python train.py --d_shared_expert=64 --moe_layers=[0, 1, 2, 3, 4, 5, 6, 7] --batch_tokens=[65536, 131072, 196608]
Below are experts of layer 5 (counted from 0) of a mixture-of-experts language model. Rows are named router (the router's row for the expert) and show model dimensions 0-127. Each number is 500 + 40 x the weight over its row's rms, rounded and kept within 0 to 999. Numbers have three digits each.
After each expert's rows: a language model's description of what the expert responds to. This comes from a sample of Wikipedia text that the model never trained on.

# expert 43
router:504561570549552561481486568479501529453537499477530515476463445504569500493436572501435572552466493539479552494469473473535506431536548518535492489463566444461521467518566499431507562498561529478558546508537514480521524481461512529538498496507528514574485420517456500566517467587433464494431538496497521558554435443522517508557439563501536489494475460479574485521498540470505542480514
Description: Numeric tokens in durations, coordinates, lengths and counts, such as 43 in 43:50, 29 in 30°40′29″, century ordinals.

# expert 20
router:460476553431552495443471514500432500474488532492525592456515466467494529473405469500480552481538460483512515503484517480474535504559459546568494432560517417544501491443546497523510507444548525499495483523531550556490451488490462429471451538472493522480454456560500534496536489589492480508485495456503588474503395550538478504480510471502556562467514531462448497470516549383524542528457
Description: Final word pieces of personal surnames and place names, often foreign, such as Clar-ke, Pau-ley, Désormeau-x, Coll-art.

# expert 6
router:503506440472464521497532475510438543515440432407501573421541475468449518519520480472504465529533551465451542450554409553520536453452533511486544395509502485556443487521447522513507476454572455452475529555491457496552454501490488509510560462488538491553490572535522464549440434473489494504480477565513496531477535512521513561561525560445530469534501484512416521470456456526511512453514
Description: Table pipes and rank or competition words in sports and chart text, such as Top, Round, Best, Week, #, Set.

# expert 35
router:476499515509478465473513506510513527500449504529529577503458523459444470520508556570472410482523441449429566495557426510470516509549451463515393486498457502480506492564476533540560450499503538463490550492458507526559543497527511462526576526445433547531475612563463458497550505470443463487533481466487501508460564526491519518534478524493506518513526463479540453514547445596538421529484
Description: Blank cells and header words in election results and officeholder tables, e.g. Candidate, Turnout, ±%, House of Representatives, votes.

# expert 32
router:501425463484580493559541485545448540448521510478543518490423525473420507472540550480466503489525529440425498477522429506466540462483515548476527492466475460473538497524494467498532475535490548508564494575523472464519387525502431550509485458428426539489502430554479445557447427499498468513508467488556505523442509551476559548510533461526550509461473511546512529437525442567534469486523
Description: Pipe separators after team or player names in sports league standings and squad tables, followed by numbers like points or dates.

# expert 13
router:552448460394441471578523436532529502456486428430526493497512566488479571558538468510550562491551497496490534514583486489555566411480475501440524501452454505461421488480526543514455478442528504444495523551453465512484475512482522501501473527471487459513467486540429490533525449513465454527424478525539525470430436556489492450533553504473457482471561532549524502497487450511433516498508
Description: Accented letters and name fragments in foreign personal or place names, like ị in Vietnamese, ā, ł, Thai script, plus Rob, Raj, Mac.

# expert 38
router:472479446526524577481475519545516519580466473506431521528394560495530544471464490444542523465539504450526514538531440517519468467382530482437552534477484447463542540546460450545452466531506519545556497577479474477558471466546480494523509429482488476519434541500440471557557459518493526558479455450516465451446489517481552518500533487477550458492527489469492460477521431528561464452499
Description: Pipe after the first cell of statistical table rows, such as census years, phoneme tables and category rows, plus number commas.

# expert 28
router:438457425490490565494447546468518414502496544545445486498501498462535552484501545479544492547548438539534456455470593544571472572516512532574555421458576496509450522457489490531502460473494575511560506471541516482504537467480471463520499503509541531470539485589574505491519566513542490501553488467540527514501473492502453513460512512476474467478545465455446437522449580437453482510450
Description: Lone opening letters such as t, s, tr and be that begin a lowercase word, often after the or a, as in tables, sets, bequeathed.

# expert 41
router:499473547487539519541458494504463550511529462472536518499466532544540553530537517518456475546507508468473447554440482482463545577535522550535574474479419495503464533582534555569573497503542507506556476528450460493454475553524464575518456477510493455542459466477485485594483454491461482482505552489436455465474376523476565451523548520536559463504447472518583508525537543456499496479518
Description: Capital letters inside acronyms and codes, e.g. IST, CEST, IUCN, ARIA, and compass letters N, S, E in coordinates.

# expert 31
router:454489556572454491504479460498551497530533495545509430529446520485483494503499462561493514434554466451462480473479469471468493441575451529515444553483565560441496492489559523516552562509465515506562507594495557449514531479461426504520475508441459501489483523483514417571433527552475522500464442439514496487557576498441458476493451446506480492559508543511544488475517417577467532495500
Description: Commas and closing parentheses ending a phrase, especially right after a full date or year, followed by and, when, as, at.

# expert 16
router:524469495470495460471485474477502493481481528444534541442546449546428536533434524555555476507501463522500516438519509489448502461439411441510468439552533553532449523445480454467500452497510493496485576485487471498531530445505545442494559453454500465460459580525473518458431515474510562500464422452541523493553592516549511526521496519489605482499431458483440489526476496568508576494509
Description: Word endings and short capitalized words inside quoted song, album, episode and show titles, such as Don't Walk, You, Love, Night.

# expert 10
router:476444459468494409454514508484530469508479497496467496530465454567508507475535553497462515556515508537532474475513471539501498547465488567415515534589555480506560563531504516517435513515509418527466494449537459525535436569468513520519481516574544524495496509458536527569546517550571480517574437510477504467459566491513412502517537463483462491474527544528563490541518426409459444444508
Description: Determiners and possessives opening a noun phrase, mostly the and The after of, with or sentence starts, also its, their, whose.

# expert 34
router:487499486494505497472529453484500495510511546524424537419497469540464501562487499490468505537509525501485562511507428520449426542445483483558440500545590511545485461395454514474543472468464426486444474466458538510505569473560461469521566494437567495515524550533522498539485500416490503495512456444490473497490554433465411425508492492475448460537485497410459476508527481598500512493482
Description: Final pieces of abstract or plural nouns, or whole such nouns, just before of, and, in or to, such as population, technology, debate, students.

# expert 25
router:444443466513411558426467550474476529459462506483437491503482483435537504483478560478500479519526512452486461504464459515475527610481465444512499499519453520560488496508544566491599466491491533452519442474536487470520492605508492445527585544463465546533487537576565470507527529453471493532540490530531503464524526520484549531513559543514465481540481486489471436537587448540508489462583
Description: Header cells in Markdown tables, such as Name, Candidate, Date, Rank, Result, usually followed by a pipe.

# expert 30
router:457553460552437481479420517504475560581455493485458441622473527458480485460526460430544537455482498501493490505464452524538486464489480491436554500565551513484548480600490495533497514545479525541503487549490506432550426455469489526544476465488485498479482502419538505592461499534562496564582475486484504508466560571501445548464547525566493470485490528495485548474492509549470476503512
Description: Coordinating and range-linking words joining nouns or dates, mainly and, also to, or, &, until, through, as in mid to late century.

# expert 21
router:524393574437443538481461481524499539462500514434431488458490468495480558523540454460548541453474437501505523535506540473514488513504532459471528481502477497538423528461562462552426516524517555551481537450530460533511479553492548506409481506516489574500498478473472548475518478518464513592488564474506484538437432544603495517552526451480479495503543514522610502518544541522496489461522
Description: Short word-internal pieces like ap, am, em after an initial consonant, mostly in names and rare words: Rap-Up, Kapoor, Aramex, dramatic.

# expert 3
router:546467416460590474494542531522461493520506477528524514508451500551431492485512555549510515478447508506450517519476461503552552414473517477415505587527455528498531514577439552533427527516562505570456474499502508467546537466507467483486467513482446464493466541428493475572467493597459472489460490557478502539557523443484525431530457541476538477461539458538491551457465418485479485500479
Description: Colons after field names in dash-led infobox lines, e.g. "Subfamily:", "Position:", "Binomial name:", plus occasional equals signs and semicolons.

# expert 2
router:458443536505481484465522441508526496512521498491542444514468566519524524467503446551526552428466446453474514512527481490424506413552447510508427512530562485479517505476534509507444545544460507485568540608461551499519545451520426432437491495436427451466497506511496466560449510530448539520471465441529552500527587562488450465458473517470517519472495550497543506441486444548451494532492
Description: Commas and similar punctuation right after a person's name in birth, death or office lists, before descriptions like "American attorney" or dates.

# expert 55
router:505494458547505520532564527521514558558498490579443474529535542534477467534542490429460470509511540426511459535497535510536449465488461541418520488474565563542538469570538530500417515516483482542493505482479451474475511517487456454460516452589494438439559556450462493459515564532482500499548479491565544502532559481525489476575488506575515471461567540536539588495457444524559486511501
Description: Sentence-ending periods with space, and the blank line after a = Title = heading, before The, In, It, He.

# expert 51
router:456466461432457509553473467507524502491505478548516510533478481428488539529568473524538556551541474486514544574502511460581488468505489567507540420425441488521477553516503521539446524481434550441513530540506445475466537549463489530513428456541506491578470507518488487451506493520486541420522551493511535441485493567511433437561550563533474541541496499526543453481420587480510470463521
Description: First letter or syllable of Vietnamese, Thai, Indian and other Asian names and words: Phước, Phitsanulok, Quảng Trị, Vishnu.

# expert 14
router:480508515520476506476501479572475573525456435466461496488495556442491461473449467501493507496543552440504553501513485457508497457498513477467572426459586471507534517480431519524459516562525578502513561565544467540520424480424454514500544505461515547493412521473539493555511454588541474499499464494483456507454523510514555606547517506550551498531579510529540464492526451522536429528540
Description: Pipe or line break opening a new numbered row in track lists, episode tables and rankings, such as "| 2. | "Burn"".

# expert 58
router:384441458558490449564496548495494524521500506462562542514480492401457512525546508502487579490563520462532557504490468505534514471537559516432532533483443501528479525534489508478504470415464552456459510447532479498460528502441463561577459523481480514497493483452456453567520446507418488524462494503529463416503517511494553477544544499542543491512517503572461502495578432551510439461519
Description: Pipe separators and semicolons between numeric cells in tables, such as sports league standings, results and statistics rows.

# expert 29
router:510470508481486570494499485505538463474570510507504513532457457500541550538498525458479565470499498458508477540475551534517557539554587447513518461524444458463486521470463462532397506506600499473516444452498506525451505464506488503510450566438543461522524502544454527437487543488465483426460525436496503514506398560474485455516575466578428551488517550494521481560451526430449454501515
Description: First pieces of Latin taxon names in biology classification boxes and species lists, after Family: or Order:, e.g. Dr(illiidae), In(secta), Br(omeliaceae).

# expert 23
router:524417471469471423425510483514475471493528512475563585501472561519484520541546511575525499446490515447465581504527523484450551449519468445463478465551418520557498557441536476500430483498519528496466526484466461580531514470495542450476547399451435484500483566494476526540501498554474483510491433487524575511503529511518513472540517495491616499548502539475523529459459444551468501515512
Description: Given names and titles just before a surname in lists, cast credits and tables, e.g. John, William, Sir, Mc, President.

# expert 12
router:586430514506481528442581465507508503523501510466429519440488471562432473590507560484519468437438469511454525485491476495456523469467414489502419440516548575483484461424493518509487487501464480525484481501492515499536531463541509521477545516429519510522493579557512459548433509531498557429490460477493481536546580500516423528537488550457485492516454447484498449487507429553447532442489
Description: Nouns naming creative works or media, plus closing quotes after titles, in music, film and game articles, such as album, song, track, episode.

# expert 54
router:545471552472557525483471551496451492515457463481549610493531554444517558529429468498450533483550484458439515532443474456503578515540539549555484435540477462530522500523507548517562467481496510472528476571537508451510496491519518464522454528403505540486453442526483452573548458582470534531463497478489574478527424505475517488439529449494591496442471447497500519462529499446519523480496
Description: Ends of well-known place or institution names like California, London, University, States, plus closing brackets and braces in footnote markup and Japanese bytes.

# expert 27
router:545476508522505450485555440526477520475522514489442402547580450519499496511497557478511582528470470518462518483513463511495500529468449495419578530553502446560544462576481444519473458520527580515506561494490519467497475501533461529501522493488466529530488413470529550548499550523466502476474426480515566501466599522548478555441499535488583473515480479513423508529500592578479485522511
Description: Of (also for, in) linking a noun to its complement inside titles and proper names: Ballad of, Congress of, Port Authority of, anniversary of.

# expert 33
router:473458463484572489482448472442508452571546524476565521470466516531494566531492558520542538546563463504476539504503470522486547540500512496455563461556454509550517609546506483518435511534573576522472585529446509559495473511543467485523511516517519462530496594472403460545449531540501544390454469481465511460442516518489488480530547503500567466510490449478495510488472439506509505522521
Description: Dash bullets starting administrative infobox lines, and capital-letter pieces starting acronyms, coordinate directions, and odd names: CRC, DEEP, W, Tizin.

# expert 39
router:500428534492446494509411488532500463519498517508504551538479478538530530472552554503541497598463509478542520531446512523494482484534528531528552404439463488551557536501503531507479492562487544532539515563507459465453510490463496483457463452491528534558515492413443482587477402514461530444496512491401484479448448533480468442522504556500546441494490519517560438505553552535508496421541
Description: Single capital letter starting a name or word, especially M, often after dashes, pipes or quotes: Maskara, Mannath, B.Div., Ghostface.

# expert 8
router:508487497404548530525521488455449564463514546546449600561472467483466522549480441570462539506529433558568472481461568479509523478552399525520583452543532474543520538471541495542469507460485513530499522529501543493520444498505548479444450521526521521489522492561499492489545478546488498561505496433441564512494430554557490531480579447475552536450465528514455538479471495480495524467477
Description: Middle and end pieces of English place and surname words, such as Som-ers-et, Charl-ott-esville, Sell-ers, plus West, East, York.

# expert 5
router:472500492477465525478503532474494475463536531571542529510445479429539520523463452483530572502519498500495536617554535498529471536490482540553559456483507479537510548479498529529428484429399518432510557520467408531498519529450541472457470507503507437491413460576487516447540529551441546477456525496523561486499427559509482492528513524516504521479518503560562435469491594455535504489518
Description: Mid-word syllable pieces like an, ai, ak inside South Asian and other non-English proper names, e.g. Kaithapram, Ganesh, Akananuru.

# expert 26
router:534465530536546502580519453516478527584483450482523517536444539495502528470544572537560520466549530452493501518453512498515557447471595480441516547467475459423503450557424519506515529507442531516525489533542430510521467465502481459558508534480466514543534464438464456539468519554480557471445445533525488493518505507486491471495462401502529516462570544527485476455527445533555410492580
Description: Pipes, dashes and coordinate symbols (°, ′, ″) in asteroid lists, coordinate tables and listed buildings, often before "—".

# expert 1
router:428486532538520543508494529556489449470525466564461540538562485489506493470458448458534544505471441529441543511524543509510467561512474549511537577472560504520466589443506419510499457477457514479491554470547553484468470555475471448477468564522530510525494424534512557539530474528535485479522511473538488442515409505470456534505476538466525483483546531487466408583538612454451494492533
Description: Opening pieces of common English words split by the tokenizer, like al(ive), mar(ry), man(age), real, diffic(ult), after articles or pronouns.

# expert 52
router:489484464449453524539556463528520468450503549511438471535501498496469488469510518420518562489487494523435436448492484462493525584497525511547469556466576483528450523519563472525491465455494477569522577479544500486469502552460499479480471564553540497517507390463506520525532492497525475556511523437561507413458448450514456513533513525475414410501503555424512511543463573438491459510474
Description: Opening prefixes and stems of longer formal words, such as in, pro, re, over, under, suf in sufficient, proximity, undertaken.

# expert 44
router:467439478455435511540510488530468543475513523522528497524527469438510524549496481507539516501502509515548540530488498411587512539488483516515546408473460486495531531455507471532440486440426547453532509568560465475442549574419505498471439507512502492560467465579503507450508507542515563493484539502515548462473481587514450421530524563550472572536529487501500430491466577438543467493485
Description: Syllable pieces of Chinese, Japanese and Korean names and places, such as Zh-ong-lin, Toky-ō, Yu, Tak, Chang.

# expert 42
router:484479451483532443469474478479451510502493570439550569434469496487441514579447550539497516471528478473465527503472441511467551520506467508563463470548482531477476548448483423405550499492522525422485533509515502486558483477516485468540521505451438492468462571553447447577485524500477501409522474441525512464460550546534511592522503496494544552556469434519533447435510447538479513480529
Description: Final pieces of proper names, often place or surname endings inside tables or lists, such as Buen-os Aires, Fuller-ton, -ović, Ford.

# expert 56
router:573497537478500487497542442525488495514510496507416512466489476514452501546508485465488506458483490557437587540487443505425486513495448485500435403508549492516513442403444559499574503455458484550463488473468533481514507443571461504479552522467484548564485554552545476517453482426514509450491432460451491517477545524512407489504503514471490441546529516489452491476483442562399518491469
Description: Nouns for works, awards and jobs in biographies, such as film, Award, album, professor, often before "in", "of" or "for".

# expert 4
router:568535448438503497517388486484547527508496470458553492469498487483451520507569494537485488522479488496497447475513436508445530476496429474476516445571511529519440531452571529506529517498503493477481562566410434502525524497452532476520549484481504466501465555565485376553488495474468509504505425467478450524480592502537522469516448488492572482484445500487460520526466482613459472494555
Description: Final pieces of capitalized abbreviations and military or political titles, such as V-ice President, HMS, Army Group, GNP.

# expert 0
router:465557489518486507482550471478504492527493551570443532455529471534474490531521482490452482533491502501487522537470427472456458551478486486532495478523590547540458498395456539508587491504446420457504449499477516492501580463517441443541544524408518530525517539518545507503487520448543487494543447438487452492510563467459413426446504496487468434502520519452464432500532449606494503486488
Description: Word-final pieces of abstract or time nouns, often followed by of/in/to, such as years, career, tenure, relationship, changes.

# expert 59
router:527582549542551508471455549523480488477540511489545537465434520525576524474486523543411528514496511509480507457467456488542514459518492500503542479444541429465599525504500489527539550535530546522551516574555476459515513459483467552546501559458547470558442424542454486506542464569475452431474563473481563516562474515475561506518459539493547514470457434518565492458523508448528567471491
Description: Number tokens, especially final year digits after 199 or 200 and list numbers like 16., 22., plus ISBN parts.

# expert 53
router:459515415525462488451489507486513548525484525465488404558543560526516511487478475439528543445476492419456494476461448572493482408473462491456444454563570466522546467514487512541511510566481534510522519533471488471511433478486474507516475489466445464496473528508514492552448434520522502554583457436460534513535571578555425488486495555492521526503494508470492564448464510578436462528458
Description: The word and, plus &, in names, titles and running prose, also sentence-opening He or She in biographies.

# expert 63
router:549512506494520452494548445493466500486518459469472443603508451471524495537562527472516554485510505506508534488489446526485462518410536455432544616534544473548489439589518492513530463553488481518486484497458537530459528484495461485465554438494453465503507405469488564572462547496480516566526439454502519493483554485465465474440460527542469451528573489498459461532514611534484519510488
Description: Prepositions following verbs, nouns or adjectives in running prose, such as between, from, about, due to, decline in.

# expert 60
router:570480522488517581538465461495465488416488526444489461520461537493474493487533422512528538450539444541521521500549554455516485521542520524492523547474418470451509493447494476506443447430561549552511518484522526457458555562482532484447446529530544534554496434520437478454495472480506454598502451507500463477462483500512484477482493481490447497463494483412435468442550481469429483595563
Description: Inner word stems awaiting a suffix like e, er, es, such as dr-ug, st-air-s, saf-ety, rul-e, believ-e, j-ob.

# expert 15
router:482522477453469538532485569441448542495449482441559444499538559498487469536507537575512465476525496462589500514432498474546484532522453526547550587439457589550540477563522477530487462486490555451538547525485462487486528576575512456451533465483469521473598533528513503408540508564467468465524495490539507459470530498509541501492491497531514485494452463456523454540508440541532473557556
Description: Line breaks ending a row of a markdown table, right after a closing pipe, before the next row or separator line.

# expert 48
router:481490499444523565523500526553513490523480477485527452479458562479508526449467500495495485473529488471437556526476441494499481420510430480413546520508452485520551511552452462572443473546485608552534527533499546527519501427485465527533544480511479530477448563461494450559473411535498498567489451498506501536497542507499549474514483491514609468505521468488459534443450395548532434499449
Description: Bullet dashes and table pipes opening a new line in lists, tables and headings, plus = and === markers and † symbols.

# expert 40
router:490486477481504459548440603566489509515543470464515462486450518408545502560513551542503450467508502485500513502408453493417556506527461532523496537510462580514471505544533536526553499529492538459557475483477476477525522516526569506563511488521448572584468495534459493484546485526422537507437453519557509526508522500522565543533432533478512502550491450516535433530539402558488449468494
Description: Numbers followed by a space in table cells, such as minutes in game times like 3:30 pm, scores, dates and temperatures.

# expert 45
router:470481538515455475528410535528530523437537483551489445481480453460564513568485467547506419534570461489513498455494449517386515567492539532513479532495520569508462532519502546530538505496475424487480460490412527495560524519500556507553456547456470533520533542494476460510499484488487500417420458501540524509486574493521482478523410493489491522521494437500486436558574415527535488455530
Description: Last digits of large numbers in figures, money, tables and stats, before million, km, kg or a pipe: $5.84 million, 4,181.

# expert 7
router:445551501513537509495504524527423494479457446457453491476464495461485501532451544470443513475531460503434499491419443501542571536510516504547547510445481477526473492467534549523558520470534561483523473537546511478550442596475491521525469501486554527550520465558484447537544501559522519482515563509437487459519396555503585536511530539481515457515472397525501477463535585417451505466488
Description: Field labels and column headers in semicolon or dash lists, such as Released, Label, Total, numbered columns 1; 2; 3, plus sentence-initial However.

# expert 62
router:500491491464448493527440508464518530527499451472563436556498536499523501489478464439443557530544487459465537498430487433556492455527509514487513474513507440507443438497430574443513516551538566484508520584410462461480503498544476424556451438523537454488530513457470474583496457456566497529462485523474462498513522510533527500508494559531524448500454449534483446511570443500496594493568
Description: Slashes and symbols such as &, < and > inside abbreviations, fractions, URLs and table cells, like N/A, 1/7, S&S.

# expert 50
router:488464485496548524453480467432493539477493527509470579497476473479423542476437434486424545528545505540533556465465465533525531501556485565558506499531470439556578454448438536523482490426457503479442495530547549527529431480506509467535499475544542558455415412503472449432505511494526440542529455523493537429499507560528456552429494525511557508442502512472518498504535524437514502513498
Description: Word-final pieces such as ell, ill, all, ald inside words and names, like sat-ell-ite, Montic-ell-o, chanc-ell-or, Rothsch-ild.

# expert 22
router:467574526535533563517438600502516543510495475520555527487432469463565513459464499496428538513533478452477547486492455485533511468520607536557477497446513456499474446538540532457556562495533479453562494480485525483496550516437496571547469497543541452494506453518444466569544437541449479494456599537493533481543475441476536475513470530528527488478459439496523469522532569459543520507545
Description: Digits after a decimal point, degree sign or currency symbol in densities, coordinates, percentages and lap times, such as 45.82, 84°02′.

# expert 9
router:504446511468528583468476479490516446487522516529508561557463458483496542513452553430440569488515498473491496523436574552480493527579559495538479427502473449475475512433463469525458490479538511484534473470485564502458505494475503493572432506455502491455529471546462547461567504509443466481464513444535552524541380547466453511487513519558440580460543499473520453470475558427529465476480
Description: Mid-word pieces of Latin species and genus names in taxonomy lists and infoboxes, like "ti" in jouaulti, "at" in fenestratus, "rop".

# expert 18
router:499520497506559517433537440478476518521473504483450554469503456528478497554568524480454518483510507470458468509433441517448479552467451456464497540497531559504480501460454486475589469501498440455450457475460509516541517481532433428479569466469484516545465521516519510517501478394488507576543420421554459494532562489504434494500517513489467488513476409501457449415523536616505502518477
Description: Verbs and verb endings in running prose, mostly present-tense or -ing forms, such as looks, point, consists, provides, firing.

# expert 57
router:471426550479492541539398469509535462447489497527504582541490490521543541524528522487525501587470446456512506505422507563527504524536533533512574410418474462542533547553460490524472455564456556516515519498472493455493503497524499534485473474539518525562557482442503440573473460430520526426501502460443443456448507502531442515523521523466585472529511512488545467571528532481466526464480
Description: Capital letter starting a proper-noun word or abbreviation after the, dash or comma: Rijksmonument, Civil Rights, D.C., U.S., R&B.

# expert 11
router:519509545456466518460474527485489511551495459481520563551469527454434473452446457474512543435491529456547438583514467465449482514524439485548498462506457546509545555437533512529415477436501497466473506445562514522497524526502514505452424514509513522491461439556538493454453517524424439531435578467520556478464430526527497536474538486477498504438501559541564475513433557437449530508548
Description: Mid-word syllables like ar, ul, ol, in inside European, especially Slavic, Italian and Spanish, names, e.g. Gagliardi, Golubev, Bolivar.

# expert 17
router:548460442487504483473566511487455511456467477460505510433541486475438543552477560492538472529531467501499460439534418554431516556512417456527499527532464498528477470492460508562473432462518412444486504488457442558513473508479508547561508493545456510465460580615474432582458433461474498452533478522507461538497530528496513535520501504472474531490409517529518464521475438494475478450516
Description: Words naming sports events, medals and categories in results tables, e.g. Olympic record, World Cup, silver medal, Czech Republic.

# expert 24
router:549475511513491532502482528558489507489496465456418518491462480470450475532443399517513522470457451532494546386442504543562413531520540529511502453458565504520542557473509471496469491502531530548492544469499529505527466510567459478516428483553544523502528416539522524546534480524530404519443519482420531477482463486557454541453515484506547501483590489512550483541557587484556504506493
Description: Short inner word pieces, especially us, a, e, z, that continue a word mid-spelling, such as cla-us-es, ref-us-ed, Emer-it-us.

# expert 19
router:546511531525494579454482519466509434529487489513496562596472452491488507478453533435402587521501504501473484538478475502470546538522605476544515445518446473545550472436512526558469526472552480501527450532503547491554479511552428458567431526474557485504469484546496518485494489513497512461515525490512537480518379495502604499482564509503498477504528447520509439441468516412495477523497
Description: Infobox field names and their values, especially taxonomy (Genus, Clade, Family) and website addresses after www, plus Born, Coordinates.

# expert 61
router:512551520524510426516555433479474516462509467451462453568514446451521496521577561483521518441478488514502492516487466473468502480461510465456592610536539462530487429591557529499576499564506477483463460554490535520494495506484456476463537454489419502500509431477512561551444536486468519559551460496507516524463515479504457502474505495527500480541526486540457461484516630588506531491534
Description: Prepositions like from, along, across, about, near, over, often in locations, distances and age ranges such as from 45 to 64.

# expert 36
router:462458545511482526509437537528478459460524538440472421520567417430447527525568557427535565463484474547489497523509508495522513591518556563541510496504527472457474568457504478529499555486561521545482523471498517484471540513485507488550474554497551430503467441564466506499557435479540478535450515489533463460440468478461483523473509505519450504442483526465508529528527598447477415439465
Description: First piece of a split word, often a Latin prefix or opening syllable, such as re, co, di, sub, pre, super, as in co-al, repe-ated.

# expert 49
router:554516509432482535528457430447470538460481412455511524491495542438439501492549470449604532409538433514554501481541498442504523478554511499491540455465427483491478501487560451560536506476546539444504483550458540529496482489448557530529441572549528536469507450518452514462505506457501440586462562460507515464428494555507504500475490414468470513486483484448506533482509524545493523484545
Description: Second syllable piece right after a capital-letter start in proper names, like C-ow-boys, D-ub-ois, Des M-oin-es, C-ann-ing.

# expert 46
router:511473479471502542511446525532473522510429434449430551518504478415475519475530501451509567459524451487470509560500487542523473562535585534493535507462438490428455498487553507468428491500536453500521521472576553485513523535453538440519473548555530490470566469467493405426528476429503486455482489489530535487415432556495431574501550480507443475503487483459507506525509470532552458553485
Description: Opening stems of nouns that take an ending next, such as stor in storm, storey and stories, fac-ilities, moun-tain, bas-eball.

# expert 47
router:485434535468440560516433492479525496494504461458505433488433458455585523538504578456507595449555486499473462568507469543443547600448558473514475509498513521458427490526540538492455536510583459540501501499507505518503570532481494516528465525486579499516508489510465510523474497454461504398451531511533522482489461535437491479436451493533506544505508449448463429551530461530515499436474
Description: Inner word pieces in scientific and technical words, e.g. hydrogen, glycoprotein, helicopter, plus numbers before mm in measurements.

# expert 37
router:517518484493510523483533486463489527491530536527446537438498438538436519544532483515482463542523499496477546500505438504456457551448471475568430512547598527544508456472485554467582510458480421468452472492486540498548565480545497505523516505459610531514544596552513471570511493426512506468512458454476472501469540447502401436535478489472486462520498552463477465507511453595536474496464
Description: Common nouns ending a noun phrase after the/a, like city, government, village, system, council, museum, often followed by of or was.